{
  "n_layer": 8,
  "n_experts": 80,
  "experts_per_token": 6,
  "n_groups": 8,
  "lr_router": 0.000324,
  "norm_eps": 1e-07,
  "optimizer": "adamw",
  "grad_clip": 0.5
}
Below are experts of layer 4 (counted from 0) of a mixture-of-experts language model. Rows are named router (the router's row for the expert), gate (a neuron's input weights, with its number), up (a neuron's input weights, with its number) and show model dimensions 128-191. Each number is 128 + 32 x the weight over its row's rms, rounded and kept within 0 to 255. Numbers have three digits each.
After each expert's rows: "gets" lists some tokens that make up at least twice as much of what it gets as of all text; "mostly gets" lists some tokens that are sent to it at least half of the time. This comes from a sample of Wikipedia text that the model never trained on. Tokens count by the router's weight.

# expert 36
router:113143178149109179094125144148078135162096151131129122114153135076114149197148078171113128156177131165145140168137164108143139138171117167149170092085141101157134119170139130096093158164097185
gate0:187138137149137128126157134225135193120121148161135108118136149163156108162108046079097153098085129094128103121106098124089113107122113117113154148136148152195150197147129147156054135113134129
up0:111143123158128110059095153160148121203132144115131119121153094098075101178164097119106164073133121123083142143112127101126169062134137105119154104104127097136135085110210123165139109105155109
gets: "19", "20", "18", " (", " American", "born"
mostly gets: " American", " British", " born", " French", "born", " German"

# expert 34
router:115134093196114114106138155175156193115188097115123117105100145101110127144118141157159143150161176111120116122119167059172087115175139138111127148092125133157133115105116168160090142134142137
gate0:122131130186083141159161070107140130179093156112090097142144138079165123142160117097108152129119161133124128161140104100155106157079131127090095125185090131048136130178063096122103133147120164
up0:124129126117129109145120166141134129109126105092181095125135121061116113179125131114128188127095129076163127127141069144113119105167099195133142081115138156086164115191213132151107118145072101
gets: " ", "20", "19", "18", "10", "17"
mostly gets: " ", "20", "19", " $", " effect", "_{"

# expert 9
router:170157172169107194130121119164145164145115092136138103128147093140130096114111158115167172116107127137129137087125203169125170207131125114106108124109167131167156139111151078101103139162159097
gate0:121146119117122126129135090181166087133202194108140121153109111136085125114127102105134150071081159124104106124107141103128126164123092143101139171126104152152154111112108077137136168128077131
up0:026137156156124104118119131048138117136109088200129104131160147135122177094106108090145124113099080118127167083079054209090170218119174145165137111161101176192117163097136128082137113128136163
gets: "0", "1", "2", "3", "5", "4"
mostly gets: "4", "0", "3", "7", "2", "6"

# expert 43
router:087184089151143150161121135192117165109131138180077147130152072180158167161129177187152155126173124164157115130126181075165108180093102149099127119118111079156153096191114151143105161100098187
gate0:172073119107093132140175117122152111223094083109136188073186159132184092086141100114148196159075131145037115133087130125049145083116133098186228104113119110132104154127076119097087135156096063
up0:104185116161137103107181135111134144101144143152113119167148084135183071121130118119120064121143120098134051112196092104062175116128116186155089193111113192106148095157138168136113156187145114
gets: "|", " |", "-", ";", " Party", " League"
mostly gets: " Party", " League", " Team", " Cup", " President", " Award"

# expert 64
router:113160148150113180144121108145090175142128184159156161103131106083127067147055132176182166173127126102064093098069145076184070066085125180101107148165077107116162172139104142099154100120154123
gate0:167141149182202157093132191172160151109149132105165152129139132125132166224185132102119088100131136133148161123126120129130103120131049087181175106119103108101125132132131141095114093063092129
up0:140152115118103125114169130048143108123180175117116128127047156165110074119093145134204126124132075191114161157134098149165145138121134115092122115169145093095153113128128183136075122147097114
gets: " L", " W", ")", " H", " G", " B"
mostly gets: " L", " W", " l", " G", " cl", " Fl"

# expert 11
router:178140130175091170157146207130133147123113116131149161075131166170066146149148132178140155128188148078095162119130170091182115137197133137112119127059146146123149092187129158184122153135161147
gate0:105115131119046103137129144126135160113127132133095120123201104171068130132095132125123180070083117126186141149085128170101121142127128061086171135124068174122176133129153096104162079133153117
up0:115104080107133121073115145147120143120091113070111180111161104065134148052092094155170074096104125130187164158168113150127138097156150102147177075166124086068150121112141098144186143107124131
gets: " ", " (", " |\n", "(", " [", "_{"
mostly gets: " (", " ", "(", " [", " (\"", "(s"

# expert 0
router:164095155161153154160194098186122153123116135155154176162134150134138176116201147153171107093086203150126125187122163077127084139088054174107138155129127088158129106184081103154132139111106131
gate0:164137152171093150096146105140163182093106139135139176128139142110148148092179100128127106130088135075081101131153139134146114150077091119128108142089129131082135109129162126121149162134184164
up0:122130173087125168097125162156109152080080079190153132150127124041155075153108129104097156125128209107132123154125131120127158117118065155112115125130136190128121085111140129120125175175158143
gets: " of", " the", " in", " was", " at", " his"
mostly gets: " joined", " graduated", " his", " His", " assistant", "At"

# expert 15
router:130138124125090161157135143150080130124150110121148143104175076162121132137177177170197137103130120132137137111152180042193107092147156145099089109104143122155119119135109126145160149183137122
gate0:128137182115078225163140060127154131082159150109141105096093131115125133120116127066155138125158098102191129083179115129099088128143124168169113105141122127159127182166130124127172094125143120
up0:134079137138140148163129119160098087144149116073136049086124113196095125127115138136149115147134178207150142067128083105166091096109143155155167126127126086082143115221129133147138142086132071
gets: " ", "–", "-", " d", " South", "ot"
mostly gets: " ", " d", "–", " South", "up", "-d"

# expert 42
router:178141118132117153098194127182097143124146102130148122107127054073144074093122134145162161123090089149149165120113176128089147123193125161093151075135174086127174182213085101119123142132090144
gate0:122162125166145158162136122124108134083164124100124155104147104072118088112091078219137177121162078115094220102089147127097127150155127071097149147144101173061202067136138073137140169161131129
up0:193105095122119126173153101165133178128202076103211127143142136137098153124127129129133129185119108094076160189138132138128145098140078117098161094109122130075132125117122136134126134124153143
gets: "1", "2", "0", "3", "4", "5"
mostly gets: " later", " then", " three", " before", " each", " year"

# expert 47
router:117076147128130166105128107120136178175177112170140072099119106215169163137179111102173155113144171139084115143123107128155082156149172127123192139163155095125161121144110155111055093119111082
gate0:094123173135098133121173088104113099067128123093095132095126117153141163093128161106189056130255092138123166113122124103129105155137123134117116094170146125148143138086117129188145138132133114
up0:112059129134115176150149115206169127059150159129178127141103120083172145102176116116147119128114150141063104177118094102125126023133132125158139128141126085102168132105120156221092126131168079
gets: "19", "20", "18", "ed", "17", "d"
mostly gets: " f", "19", " him", "d", "ed", "-year"